From a checkpoint of a small mixture-of-experts model trained on Wikipedia.
Training: 724M tokens, 2760 steps.
Below are experts of layer 3 (counted from 0) of a mixture-of-experts language model. Rows are named router (the router's row for the expert), gate (a neuron's input weights, with its number), up (a neuron's input weights, with its number), down (a neuron's output weights, with its number) and show model dimensions 64-127. Each number is 128 + 24 x the weight over its row's rms, rounded and kept within 0 to 255.
After each expert's rows: "comes before" lists some tokens at least twice as common just after its tokens as in all text; "raises" lists some tokens whose logits its average output raises strongly, later layers aside. This comes from a sample of Wikipedia text that the model never trained on. Tokens count by the router's weight.

# expert 73
router [110  99 127  94  98  77 138 114 136 112 142  81 158 107 158  97 160 119 131 139 126  96 134 159 166 100 161 126 120 131 127 126 118 106 109 129 173 153 164 104 147 154 107 114 100 175 150 146 124  87 113 138 122 173 102 122 163 129 138 121 115 154 171 100]
gate0 [109 128 123 105 136 100 129 107 126 131 119 137 110 153 105 134 127 110 142  93 146 100  98 134 170 123 141 147 137 143 147  79 114 149 101 134 109 132 120 155 179 185 112 109 167 153 138 145 119  89  89  97 109 158 118 117 169 119 178 125 150 137 164 126]
up0 [123 151 126 127 154 145 134  87  73 162 140 138  96 126 142 154  92 133 115 182 156 143 134 123 131 139 112 124 122 118 141 104  98 139 110  98 114 159 161 190 114  92 109 158 106 134  91  93 118 100 139 111 144 131 152 133 115 116  99 133 125 117 116 154]
down0 [ 87 130 113 177 122  65 182 157 133 113 140 108 108 135 104 143 126  93 130 139 143 149 153 166 113  87 122 161 106 176 146 131 114 134 147 125 112 183 138 105 118 140  87 112 122 113 152 134  92 120 112 138 178 182  95 121 112 119 102 186 152 128 117 123]
gate1 [129 145 125 111 127  89 145  82 128 148 116 114  88  95 126 147 138 110  97 136 105 126 139 150 175 103 136 112 130 115 143 101 114 146 135 126 153 146 132  88 104 185 122 153 118 149 194 116 129 101 147 152 135 166 105 147  81  99 131 141 147 119 145 130]
up1 [138  95 133 140 146 131 115 102 151 100 108 147 140 188 154 138 147 123  95 102 193 136 100 124 162 131 112  95 152 141 122 113 162 120 149  90  97 133 121 151 173 135 148 151 143  95  68 109 112 159 122 122 111 134 148 131 124 122 177 137 131 141 130 128]
down1 [155 117 155 124 123 126 135 179 140 109 120 132 114 143 112 102 138 134 129  96 124  60 102 120 146 131 116 130 137 120 143 113 111  81 109  82 149  97  58 132 112 161 121 145 127 148 141 129 188 127 141  85 119 112 103  95 123 103 133  93  97 161 125  88]
comes before: " the", " a", " his", " New", " this", " birth"
raises: "ry", " Greece", " Japan", "ries"

# expert 0
router [127 131 155  55 123 155 129 112 135 122 143 114 124  88 142 138 153 108 119  97 125 145 126 144 174 121 161 120 120 120 146 127 116 101 120 134 137 136 116 136 134 165 163 110 118 128 166 147 108 116 151 119 127 138 141 128 155 126 171 141 121 118 121 149]
gate1 [ 95 112 100  94 120 142 103 130 148 129 119  98 139 115 130 128 119 158 125 157 143 158 130  96 111 142  94 137 145 112 130 169 109 157 171 148 181 136 131 122 132 156  90 126  96 135 150 147  85 139 170 190 156 163 111 128 112 124  94  71 129 179 191 145]
up1 [ 81 145 161 104 138 118 140 105 186 173 159 111 121 113 115 151 115 157 115 164 146 158 148 145 130 127 175 136 119 140  78 112 154 139 111 132 104 131 124 117 104 103 136 130 126 136  91 158 191 149 126 139 149 128 123 124 123 127 124 132 181 104 101 136]
down1 [114 141 146  99  95  90 150  88 136  78 130 106  80 135 119 170 154 136  80 130 118 138 106 132 168 103 143 131 114 120 114 148 160 155 142 106 149  93 119  96  91  97 155 137  71 122 145 110 137 131 147 128 130 109 109 148 137 168 152  97 138  82  95 139]
gate2 [117 123 136 113 127 118 132 127 116 170 155 102 130 142 145 127  98 120  93 165 160 117 107 107  89 119 170  98 144 122 127 103  97 125 146 120 165 148 144 145 189 118 154 111 149 179 117 140 168 113 119 134 129 128 110 152 138 120 126 166 125 155 108 115]
up2 [154 124 106 110 134 151 138 142 130 138 122 161 128 126 131 135 126 100 115 149 115 161 125 131 149 150 135  97 138  78 102 121 122 168 138 116 144 116 110 123 149  83 147 103 127 123 134  60 141 131 118 155 124 140 126 124  89 109 165 132 138 134  90 131]
down2 [132 112  98 110 134 129 146 135 144 157 111 174 118 106 126 117 133 141 112 125 126 128 128  89  85  99 133 112 136  85 171 161 114 138 141 141 100 127 176  87 161 151 121 110 139 149 127 126  95 167 112  99 138 147 141 144 139 149 156 106 119  88 105 112]
comes before: " ", "\n", " —", " +", " −", " –"
raises: "Scientific", "disambiguation", "ency"

# expert 106
router [116 130 141  74 108 142 123 116 158 131 135  96 156  99 124 174 160 142 125 113 104 121 116 171 166 103 179 125 143 146  97 123 108  63 101 120 138 144 173 130 119 172 146 117 129  95 154 132 113  99 150 134 139 161  74 125 169 168 121 167 112 113 141 125]
gate0 [ 92 113 123 148 179 110 152 114 152 146 152 126  75 117 171 113 147 128 145 135 113 152 124 123 158 110 110 141 121 165 113 123 139 154 147 109 164 165 108 146 142 136 156 121 176 104 112 138 154 143 125 131 123 130 141 156 139 106 152  79 153 109 101 158]
up0 [185 119 142 129 158 115 107 140 151 123 142 116 149 103 112 143 141 111 119 136 130 119 122 113 132 117 116 108 174  88 151 120 124 134 125 133  94  71 105  94 100 113  88 126 149 141 158 161 137 157 157 108 135 135 145 112 137 134 116 150 108 151 127 111]
down0 [116 147 117  89 133 107 145 131 117 126 133  52 121 124 114 114 115 163 106 138 107 150 132 123  79 151 142 118  99 144 102 119 123 161 138 140 118 134 134 112 148 173 120 129 149  78 134 126 143 101 125  77 135 127 183 121 139 109 142  89 151 155 100 158]
gate1 [ 97 137 176 166 153 109 112 105 132 143 133 133 114 117  99  78 127 156 155 122 176 151 106  81 160 141 147 168 146  94 127 141 111 141  91 129 149 148 155 155 109 132 166 141 135 118  95 122 153 125 119 139 114 120 121 143 131 127 160  97 142 133 173 138]
up1 [149 148 155 127 157 143 144 136  68 144 135 137 167 130 155 152 126 137 156 128 142 128 138 122 127 119 105 104 106 138 143 130 144 157 100 132 122 134 158 123 117 147 116  98 128 119 119 150 107 122  98 155 137 118 156 128 109 159 156 176 112 122 104  88]
down1 [139 128 125 145  88  77 128 104 130  93 141  92 166  65 127 118 114  95 140 145 128 139  88 144 162 113 174  94  93 134  86 129  92 116 149  77 142 113 152 138 133 119 144 139 118 153 189 145 133 150 128 164 102  98 131  97  89 149 122 130 125 129 144 136]
comes before: "0", "1", "2", "3", " ", "5"
raises: "4", "0", "2", "5", "3", "tors"

# expert 75
router [113 170 154  49  97 119 148 125 132 134 100 158 164 110 158 143 137 146 111 132 115 128 154 143 142 119 125 103 145 108 118 152  86 102 147 142 162 112 177 120 135 173 140 131 163 194 150 134  99 139 154 113 153 149 115 152 156 150 109 149 124 138 128 133]
gate1 [170 123 132 125 128 148 144 110  93 100 143 132  96 145 116 151 178 162 107  96 115 176 132 140 129 135 128 132 163 124 117 172 146 129 167 162 125  79 108 150 137 118 136 123 129 148 114 164 115  90 149 138 129  77 113 133 179 135 159 145 141 146 106 164]
up1 [112 131 145 103 122 135 171 115  85 129 102 135 119 130 134 128  97 143 114 114 138 160 135 130 141 107 125 148 170 140 119 154  89 121 141 170 159 103 167 186 149 127 142 115 111 140 115 134 108 133 155 139 136  86  83 141 145 136 121 141 116 128  83 128]
down1 [127 151 109 119 159 140 163 109 126 125  55 132 160 158 141 143 132  80 110 133 116 114 142 132 108 112 128 101 156 123 128 107 137 119 160 143 134 154 140  92 109 123 111 165 118  94 116 198 102 150 176 110 147 106 109 156 131  99 135  84 136 122 136 134]
gate2 [154 121 134 156 111 113 164 151 109 170 173 144  97 117 138 166 100 114 138 133  88 100 117 175 135  72 145  98 150 160 149 128 127 146 162 163  96 116 115  84 109 119 120 137 133 144  98 109 141 112 145  91 121 133 133 150 135 160 163 136 136 125 131 119]
up2 [123 119 121 150 164 109 140 127 147 157 192 123 155  96  90 137  92 122 122  86 117 130 168 139 147 103 113 125 115 148 165 135 149 115 107 135 141 148  63 131 140 104 100  92  99  75 139 124 115 170 139 160 130 172 114  93  94 190 133 137  99 162 138 171]
down2 [103 159 130 103 115 184  94 157 105 156 138 121 103 100 127 145 130 126 156 143 116 149  81 157 148 147 120 171  73 130 173 155 108 110 157 129 133 165 115 130 134 150 113  99 172 116 147  92  92  72 116  85 137 107 120 163 158 149 137  97 129 123 132 168]
comes before: " ", "ed", "ing", "e", " to", "ion"
raises: "Distribution", "wel", "lo", " cm", "sexual", "Publication"

# expert 77
router [100 156 154  89  96 128 141 101 144 138 126 118 128  85 124 169 178 101 151 130 113 112 149 158 166 101 156 125 112 139 171 128 124  73 131 160 147 128 142 138 112 196 132 120 143 164 153 116 128 109 128 110 121 147 144 157 128 135 130 132 139 103 127 115]
gate0 [126 132  98 146 133 133  86 111 124 177 105 118 135 146 111 138 164 145 142  84 152 135 150 122 131 170 139 135  77 140 114 157 121  65 190 122 144  95 132 161 101 106 143 128 147 155 149 178 155 127 120 106  94 111 131 152 112 162 116 142 112 109 102 177]
up0 [113 124 103 109 121  91 133 143 137 138 120 154 142 111 146 106  77 125 166 140 131 136 105 140 138 105 150 123 131  86 125 138 149  93 133 138 106 129 127 131 152  89 100 105 181 149  98  65  93  78 166 151 110 154 116  62 122 116  73 126 154 157 131 117]
down0 [146 133 129  90 155 123  84 136 100 127 122 109 174 172 141  94 112 124 115 119  99  68 128 158 187 120  85 134 155 108 119 129 136 151 136  91 124 150 148 121  81  83  97  72 138 135 154 143 158 101 156 134  98 164 169 121 145 145 109 129 129 129 102 177]
gate1 [125 133 130 118 153  97 121 122 130 128 122 128 103 127 126 108 140 186 120 111 119 140 111 136  99 116 108 158 125 106 112 107 148 110 115 148 132 136 139 134 115 118 110 115 144 133 141 112 120  63 110 154 127 105 150 151 100 117 116 101 136 137 146 125]
up1 [ 52 123 153 122 122 155 139 125 121 157 100 127 155 143 150 138 158 111 116 129 116 148 143 134 116 142 161 153 146 120  81 151 123 105 163  98 131 119 101 176  90 171 111 166 145 126 162 119 126  87 116 133 168 186 146 171 121 121 105 149  92 122  78 142]
down1 [129 170 115 133 150 167 140 137 126 143 124 136 122 122 115 116  98 151 142  97 146 128 140  94 128 123 121 131 114 138 183 144 134 183 144 151 101 137 124 156 155 108 118 146 100 164 104  84 113 152  76 184  97  59 144 141 101 151 136  98 105 143 129 121]
comes before: " |", "1", "0", "2", "3", "4"
raises: "μ", "type", "range", "dol"

# expert 32
router [121 105 128  59  63 162 162  84 140 118 136 142 124  93 130 105 124 134 145 132 120 141 131 163 145 110 178 103 104 113 155 145  80  87 147 130 144 112 132 111 157 130 115  94 156 143 131 140 100 121 108  84 150 125 140 136 126 101 165 128 122 128 144 128]
gate5 [116 170 139 156 143 147 141 109 118 176 129 130 137 138 122 123 107 104 160  93 130 127 118 145  66 129 103 109 117 137 130 135 134 113 119 130 120 113 174 109 108 165  88 148 161  92 131 132 112 121  93 127 112  76 122 123 167 183 145 147 127 157 109  79]
up5 [164  93 131 105 148 105 123 157 139 100 119  84  81 150 141 144 112 169  89  97 141 180 125 122 177 128 165 123 178 142 152 108 143 125 185  94 123 132 128 159 136 128 127 110  94 175 130 113 117 111 116 137 100 173 128 133  91 115 129 124 115 115 116 168]
down5 [118 145 171 171 164 141 154 124 120 145 146  56 122 124 128 105 122 165 103 128 113  90 106 130 172 147 112 164 135 117 107 164 116 154  99 129 158 200 123 139 115 133  86 126 127 105 163 118 117 128 119 122 128 106 111 141 132  70 116 146 140 137 177 129]
gate6 [137 128  85 131  79 105 164 185 127 126 115 151 130 159 107 122 133 132 106 128 116 128 167 182 137 135 175 121 105 168 140 137 160 142 136 178 121 139 134  90 164 107 121 118 147 173 160 155 164 114 119 131 160 150 113 137 136 169 160 144 155 118 138 111]
up6 [110 167 174 122 120 111 120 128 128 133 140 103 131  95 101 140 142 129 142 126 129 142 113 135 133 117 156 141 132 140  71 144 128 129 101 114 131 125 119 145  85 130 154 147  80  95 120 144 112 112 132 147 131  81 114 125 136 135 105 164 130 158 142 158]
down6 [133 108 155 131 126 136 145 150 161 147 168 111 161  83 153  96 113 156 112  82  97 147 115 150 139 137 143 149 125 174 104 173 105 136 145 187  86 152 149 144  94  87 153 157 154 127 117 160 143 103 118 114 194 121 150 117 105 157 147 129 116 104 144  86]
comes before: " ", "\n", " −", " +", " —", " ±%"
raises: "\n", " Notes", " chronology", "ography", "hem"

# expert 13
router [ 72 102 151  76 117 118 142 120 145  83 143 142 130 122 142 136 168 125 132 119 157 124 150 136 149 105 165 126 122 123 143 135  98  59 114 159 122 132 168 123 124 119 106 123 140 135 102 105  97 140 122 123 163 156 150 176 140 109 160 148 145 112 132 120]
gate1 [134 107 122 120 129 120 160 131 149 138 112 131 107 145 140 146 119 173 160  62 162 171 138 140 122 145  90 157 108 116 124 182 135  77 144  95 134 107 136 118 104 167 135 132 129 109 135 135  99 141  94 109 135 161 131 139  79 105 140 173 136  98  98  94]
up1 [102  98 118 120  85  50 151 125 141 173 145 140 127 132 124  87 124 103 183 181 123 139 115 163 169 119 161 106 123 141  96 148 143 127 114 125 113  99 125 134 107 133 131 132 175 127 125 122 169 139 128 153 116 127 111 156  97 155 128 139 181 163  94 103]
down1 [118 146 100 154 109  89 115  88 144 152 104 122 132 135 150 104 143 123 167 156  93 135 140 118  97 119 127 106  78  68 138 123 134 104 108 157 125  92 139 106  60 140  75 154  96 157 124 175 126 151 172 130 107 138 122 132 113 129 184 146 115  95 108 125]
gate2 [ 97 103 154 143  87 126 188 116 105  69  84 118 158 125 161  84 168 157 116 188 152 177 156 112 138 117 113  74 143 129 146 162 142 152 157 158 127 122 168 141  93 148 127 147 152 125  83 114  79 145 117 128 143 150 170 135 121 159 199 114 163 126 145 133]
up2 [159 136 117 100 147 130 143 115 140 196 142 121  94 115 169 116 122 120 149  99 115 120  98 144 117 123 118 137 151 133  91  98 125 111 108 143  97  64 105 161 150 136  96 121 100 128 119 152 104 103 119 171  90 108 135 121 102 136 116 127 183  98 116  94]
down2 [141 140 112  29 134  83 146 131 163 131  98 164 124 107 127  90 136 129 123 115  97 143 168 135  81 110 154 161 111 155  86 150 129 119 142  81 114 125 101 114 120 112  78 167 144 177 142 122 141 145 102 118 145 156 155 114 123  76 141 128 114 105 163 155]
comes before: "1", "2", "3", "4", "7", "present"
raises: "ates", "\")", "line", "part", "ise"

# expert 65
router [104 103  94  63 102 158 134 137 160 107  92 106 121  89 119 131 145 104 132 145 111 133 132 133 119 115 159 107 113 120 161 134 117 116 131 151 174 138 140 146 198 150 118 108 143 159 130 131 144  94 159 140 110 138 131 174 173 148 110 129 132  98 134 141]
gate0 [ 92 144 157 129 120 102 163 127 116 114 111 117 160 112 170  87 136 132  95 114 167 140 157 104 133 140 135  98  86 120 120 153 127 114 160 112 162 146 130 116 168 119 172 140 178 160 145 137 141  93 143 127 113 134 130 142 157 147 133 115 144 165  87  95]
up0 [182 149  99 116 118 154 121 129 106 140 146 156 122 140  58 152 137 127 148 131 123 105  98 113 132 148 167 154 155 165 145 145 132 105 105 127  94 132 134  90  92 104  94 115  80 145 137  90  83 150  84 102 106 117 139 125 102  99 148 158  94 125 162 156]
down0 [111 126 125 134 148 134 104 106 132 145 128 129  93 111  85 132 121 158 127 135 135 161 106 143 168 123 121 140  83 133 145 136 104 141 148 106 110 158 100 151 116 158 134 150 144 129 125  93 115 175 145  72 103 116 114 177 165  91  77 134 114 161 134 139]
gate1 [119 130  98 117  93 154 135  95 140 171 170 141 153 115 130 162 143 170 135  89 127 163 107 108 122 123 133  94 178  99 165 134 178 135 136 163  92 103 119 138 145 146 120  88  80 126 139  79 153 103 104 110 112 113 185 132 112 115 124 111 113 126 122 120]
up1 [133 160 101 131 101 109  84 104  87 160 121 129  57 171 142  78 156 122 121 103 104 123 151 146 144 114 131 126 144 130 143 107 115 157 135 160 121 134 103 159 104 145 135 144 124 138 102  92 103 134 117 134 170 146 199 135 156 145 143 159 137 113 116 130]
down1 [114 120 125 154 109  98 121 140 162 140 162 112  66 106 161  99 180 108 147 159 114 144  94 125 120 142 155 106 144 139 117 150 106 103 107 125 141 179 203 121 130 129 150 158 132 150 112 122 167 148  98 137 145 163 123 108  74 114 103 101  98 168 112 171]
comes before: "-", "\n", " The", "3", "4", " It"
raises: " injury", " defeat", " career"

# expert 91
router [139 115 121  77  86 109 135 103 151 129  99 120 150 117 148 129 165 114 134 129 130 147 135 148 169 140 178  76 119 127 127 151 120  92 113 119 179 110 132 148 178 137 142  60 143 174 152 118 121 104 108 118 145 126 137 137 113 105 129 116 131 132 160 138]
gate0 [122 160 128 139 169 152 130  94  48 124 125 149  92 108 138 165 107 115 126 146 104 151 110  74 127 110 132 131 169 159 134 110 129 131 152 128 146 107 115 121 105 116 130 157 134 131 119 128 159 144 113  93  94  66 128 123 101 157 107  76 108 130 121 108]
up0 [125 176 147 107 147 135  99 111 125 151 150 163 142 126 138 135 111 112 111 110 144 109  87 165 122 126 142 160 133  67 129 127 139 101 111 116  96 115 148  97  94 126 174 110 191  80 117  96 121 136 126 127 119 147 120 130 158 164 167 162  94 195 127 102]
down0 [ 78 210  93 184 124 142 148 152 105 129 141 168  99 126 119 100  93 119 120 129 126 139 125 102 128 143 146 168 131 131 157 148 114 120 146 110  98 141 165 128 110 122 139 115  99 161 123  83 152 123 124 153 140 105 132  62 107 175 138 124 100 124  98 110]
gate1 [142 113 116  90  99 109 116 122 143  79 140 137  90  74 136 109 155  81 150 120 137  96 104 135 127 133 126 179  95 117 140 129 135 148 146 147 136 108 120  66  96 120  99 126 121 119 167 142 144 136 162 136 150 112  94 109 121  97 122 136 127 110 133 131]
up1 [139 134 125 126  80  83 111  95  96 137 149 143 118 114 124  95 182 128  84 140 158 172 126 131 123 141 172 158  87 159 150 112 126 113 110 124 103 146 140 133  98 112 146 117  95  86 134 115 119 145 186 139 117 138 100 147 138 114 128  90 157 111 122 145]
down1 [118 133 126 105 192 179 119 124 110 122 136 143  74 122  91 168 102 127 160 138  79 134 126 121 140 110  71 125 119  95  79 129 139 123 183 128 141 139 105 153 134 139  96 105  84 156 129  84 101 158 105 173 149 121 117 157 128 120 158 142 122 145 153 130]
comes before: " ", " A", " and", " who", " which", " W"
raises: "---|---|---|---|", "ines", "lies", "mission", "ture", "bit"

# expert 53
router [104 159 145 105 100 123 174 131 165 158 123 130 137 131 132 146 182  97 126 120 115 137 155 105 185 100 139 121 130 126 121 119  95 127 130 145 111 122 165 130 149 160 149 130 138 154 156 137 109 107 120 145 155 151 112 146 166 149 136 181 129 116 137 133]
gate0 [101 122 105 105 131 149 165 174 146 128 129 102 100 152 126 102 124 127 109 131 112 156 150 137 125 110 139 132 144  91 132 145  99 116 106 117 128 179 143 129 103 137 144 124 152 134 113 133  84 108 120 131 114 119 120 113 129 145 142 137 120 120 133 152]
up0 [184 110 136 151  94 147 130 125 137 104 144 155  86 131  78 147 162 131 162  96 109 134 136 153 106 128 128 132 165 134 144 111 179 130 109 123 135 135  82 143  87 126 129 121  83 126 159 104 160 155 100 113 106 144 163 107  91  93 128 160 102 107 125 115]
down0 [135 132 158 138 133 114 133 131  91 108 118 156 144 160 127 114  94 131 143 110 143 132  72 130 166 114 129 135 146 118 163 190 100  99 127 185 119 134 132 131 118 125 118 143 125 158 141  90 138 150 108 188 155 131 127 124  99  94 132 100  84 131 128 116]
gate1 [100 103 124 133 169 135 116 129 146 132  81 142 151 143 138 131 144 130 102 137 123 176  89 113 114  78 111 128 135 135 173 123 122 110 141 142 134 138 126 140 154 155 110 142 136 122 119 105  88 158 124 134  96 150  80 147 116 135 126  96 169  81  85 149]
up1 [144  95  72 122  98 121 123 121 127  96 184 133 123 108 116 116 140 144 115 110 121 118 126 146 153 137 141 120 105 101 134 157 156 104 146 127 114 146 116 120 104 135 144 123 158 143 130 104 126  71 106  79 152 124 190 156 159 117 142 136  83 157 161 133]
down1 [121  90 196 118 102 109  96 160 123  96 144 150 127 119 188 111 150 133 139  94 127 152 122 114 127 148 144 111 131 114 156 118 131 106 120 139 107 137 124 142 140 151 148 102 108 136 144 134 168 115 140 108 105 106 101 104 152  96 135 116 119 107  85 176]
comes before: "2", "1", "0", "9", "8", "7"
raises: "ier", "rough", "ade", "ane"

# expert 50
router [108 123 123  93 118 150 131 121 140 122 157  85 143 128 116 160 167 150 110 129 161 131 122 163 132 119 161 127 127  92 139 134  88  64 154 165 154 155 149 113 128 149 152 129 151 142 161 145 127 134 143 104 125 164 124 175 122  97 141 154 104 140 123 121]
gate1 [137 137  87 116 153 135 126 173 135 145 138 114 118 137 111 104 156 115 129 130 109 137 155 149 114 103 152 124 111 112 159 120 143 155 103 140 127 117 108 117 111 140  93 146 132 166 147 109 139 113  94 129 109 128  95 156 119 120 138 124 102 155 173 138]
up1 [146 134  97 132  65 174 112 133 161  91 176 112 151  92 122 125 161 102 158  95 130 107 126 134  98 122  88 102 109 104 157 114 116 123  85 117 113  73 103 114 124 148 107 141 103 156 181 108 131 131 125 139 148 144 136 149 120 135  84 151  85 109 150 139]
down1 [117 118 116 134 125 109 107 161 112 140  86 102 114 152 171 135 106 131 109 119 119 167 122 148  85 162 136 143 156 130 125 140 138 140 149 158 119  96 126 139 133  97 146 161 112 138 107 112 117 139 146 158 166 100 230 128 132  94 151 122 156 100 155 119]
gate2 [131 152 127 128 143 106 106 168 165  98 153 104 119 106  95 112 129 133 114 117 140 121  83 132  96 111 121 132 113 137  96 166 139 118  99 120 112 147 116 136 141 174  86 105 145 161 127 121 129  95 150 142 136 102 138 167 121 105 177 166  99 139  80 126]
up2 [145 126 154 124 134 112 112 186 119 124 171  99 109 131 114 160 136 151 115 107 112 110  84 156 109 110 103 127 138 148 186 146  98 127  99 163 107 129 105 157  89 156 109 130 130 136  75 184 117  92 149 120 138 128 128 140 121  77 153 145 128 143 113  79]
down2 [132 134 158  94 132 113 136 107 147 154 114  86 102 125 121  74 149 134 107 139 125 121 107 172 123 119 141 118 148 148 129 145 121 108 157 130 128 130 101  94 127 123 143  97 121 127 118 153 121  72 131 131 127 106 133 162 127 122  90 204 127 111 121 120]
comes before: "|", ".", "%", "|---|---|", " to", "|---|"
raises: " novel", " cinema", " film", " comic", " painting", " theatre"

# expert 24
router [ 87 142 142  98 121 150 163 108 143 152 148 105 112 114  87 179 146 120 151 119 108 151 155 164 113 132 137 110 119 144 150 133 128 138 106 133 175 139 143 133 128 169 112 137 156 169 126 150 121 111  98 103 150 131  97 164 162 136 103 175 122 121 128 149]
gate0 [161 148 108 138 127 149 103 127 156 169 153 149 178  98 151  86 171 151 121 130 151 159 144 135 162 107 137 112 122 139 164 138 143 119 140 106 135 145 142 101 124 139  79 131 137 153 133 112 127 152  96 136 161 177 123 163 123 172 133 135  79 122 125 132]
up0 [124 124 134  89 154 161 137 144 122  85 155  83 143 113  88  76 130 147  77 148 154 147 161 145 130 138 109 139 165 120 147 159 111 123 138 104 178 127 108 178 159 139 106 120 107 133 136 146 133 129  83 138 114 122 144 146 128 135 111  80  75 143  85 107]
down0 [131 119 164 137 122  79 140 136 129 118 133 141 139 136 113 196  91 103 118 157 106 117 122 124 144 105 133 144 155 112 170  95 146  82  86  87 100  98 147 150 114 107 128 102 112 131 135 115 129 146 132 136 122 157 106 159 160 148 162 141 169  99 172 128]
gate1 [134 189  85 120 163  98 160 153  99 124 150 135 140 115 117 151 147  87 139 109 104 116 129 127 126 123  87 156 166 145 128  79  86 143 141 143 122 165 133 160 113 137 121 124 114  97  99 133 139 113 113 119 112 148 117 140 102 134 120 168 107 117 123 133]
up1 [133 159 136 144 109 119 156  94  92 109  97 121 117 172 119 135 143 134 133 137 136 115 120 175 118 133 123  85  43 114 110 170  94 139 158 148 126 156 109 120 118 128 136 150 172 162 134 137  79 149 144 161 145 121 135 139 157 102 131 109 124 122 135 156]
down1 [118 125  98 154  97 136  74 198 142 135 167 129 135  80 132 140 129 117 132  77 139 155  89 139 143 128  92 144 152 152 141 123 162 166 165 127 152 142 147 148 135 112  67 146 102 146  89  82 141 140 120  87 114  48 124  92 137 132 116 144 135 121 101 142]
comes before: "9", "8", "0", "7", "6", "5"
raises: "rthropoda", "ray", "rich"

# expert 100
router [109 105 131 101  78 150 167  98 139 151 123  97 141 122 153 126 162 154 113 130 158 138 139 109 118 137 145 140 121 121 178 157 116 127 124 155 153 104 143 161 139 149 134 100 133 163 138 123  79  88 128 149 151 152 125 165 150 173 130 140 128 136 128 146]
gate0 [139 111 129 120 167  96  97 116 155 143 115 147 120 143 124 133 142 119 130 115 147 141 119 124 134 116 173 176 161  89 126 133  96 143 144 135 160 142 132 116 162 138 136 121 160 185 162 130 146 120  96 124 120 129 109 123  95 132 121 139 132 154 101 128]
up0 [157  96 118 129 165 113  71 129 133 159 107 150 127 153 140 153 153 180 105 115 142  92 131 147 123 138 156 164 172 104 146 141 110 112 138 144 161 146 125 166 151 114 100 125 115 208 170 140 112  93 116 158 104 108 113 126  98 127 129 154 161 133  94 122]
down0 [132 113 104 121 167 146 120 114 131 115 126 164 128 133 128 124 134 129 134 116 125 110 129 168 124 166 120 142  79 117 131 149 157 120 132 108 162 112 122 169 105 162 110 140 112 118 143 135 106 127 133 157 139 131 135 110 117  66 123 167 121 109 108 142]
gate1 [151 123 191 114 133 139 148 117  87  86 120 156 126 119 169 135 107 139 113 121  91 154 148 157 132 133 126  72 139 129  92 126 135 115 158 100 152 169 175 116 140 159 150  94 134 175 156 146 146 148  96  95 120 167 113 157 144 112 133 174  93 129 144 144]
up1 [108 152 123 107 137 100 126 138 152 183 142 140 140 134 139 110 119  97 122 131 139  81 107  91 123 133 126 157 138 103 117 134 116 103 101 125  87 109 139  98  89  94 147 156 142 128 139 142  90  75 177 152 130  78 107 138 124 119 129 111 130 143 104 101]
down1 [138 100 111  84 127 114 162 139 119 109 155 116 137 155 104 121 122 106 142 107  96 109 119 127 108  93  83 143  80 130 166 145 108 144 143 146 105 110 117  81 130 136 122 168  89 121 135 144 118 104 169 121 111 128 107 187 136 167 102 166 131 120 143 123]
comes before: "\n", " The", " In", " He", "==", " It"
raises: "com", "ac", "ric", "fre", "co", "bot"

# expert 5
router [ 84 143 102  84  87 115 143 130 153 124  76  90 173 131 152 137 177 129 133  92 129 139 148 137 147 143 130  93 152 143 120 144 110  93 170 113 164 139 132 155 171 151 123 133 136 167  89 107 120 110 136 148 155 137 149 154 131 157  99 122 112 117 131 150]
gate0 [128 156 104 153 103 130 119 128 153 137 122 134 123 175 120 104 136 119  97 112 138 110 135 153 134 122 149  65 171 115 136 132 104 124 147 125 155 131 117 151 152  89 120 115 103 147  97 110  96 113 110 125 101 142 151 127 122 127 109 133 144 153 134 116]
up0 [165 133 140 113 149  92 112 120 150  89 138 136 107 122 121 125 110 174 110 158 129 160 124 114 136 131 131 172 115 136 114 111  69 115 135 106 141 113 132 104 106 121 114 107 136 119 128 149 148 108 185 148 154 114 146 110 175 104 132 118  84 129 153 139]
down0 [135 154 136  85  73 106 133 195 121 114 128 140 148 146 154 145  71 136 118 136 100  86 125 149 122 127 171  74 133  52 169 117  70 120 111 134 148 170 157 140 134 103 150 145  84 153 146 140  96 156 133 146 126 150 131 131 140  81 117 149 120 101 139 122]
gate1 [147 172 148 123  86 158 164 127  71 121 141 120 121 147 137 143 137 122 161 159 154 136 125 125 130 126 131 122 145  80 124 101 115 124 122  96 141  94 128 114 128 169 120 139 153 144 115 115 129 129 101  63  61 121 138 127 102 120 146 117 124 184 147 124]
up1 [127 125 141 115 149  94 149 109 112 140 139 125 139 150 107 129 112 159  96 127 125 113 100 131 130  97 133 118 166 123 129 125 108 123 141  99  98 119 138 149 139 139 122 142 121  95 106 132  71 128 183 102 106 128 166 152 143 131 138 103 137 129 124 100]
down1 [ 88 137 128  94 125 161 186 104 145 165 138 138 121 108 135 121 108 148 129 123 137  98 163 141 166 183 106  77 103 121 106 152 142 104  71 139 139 140  93 107 131 159 135 167 127 144 137 126 109 143 113 115 138 196  64 169 158 108 119 184 106 163 127 125]
comes before: "==", "===", "The", "In", "=", " he"
raises: "‍–‍", "town", "sburg", "⁄"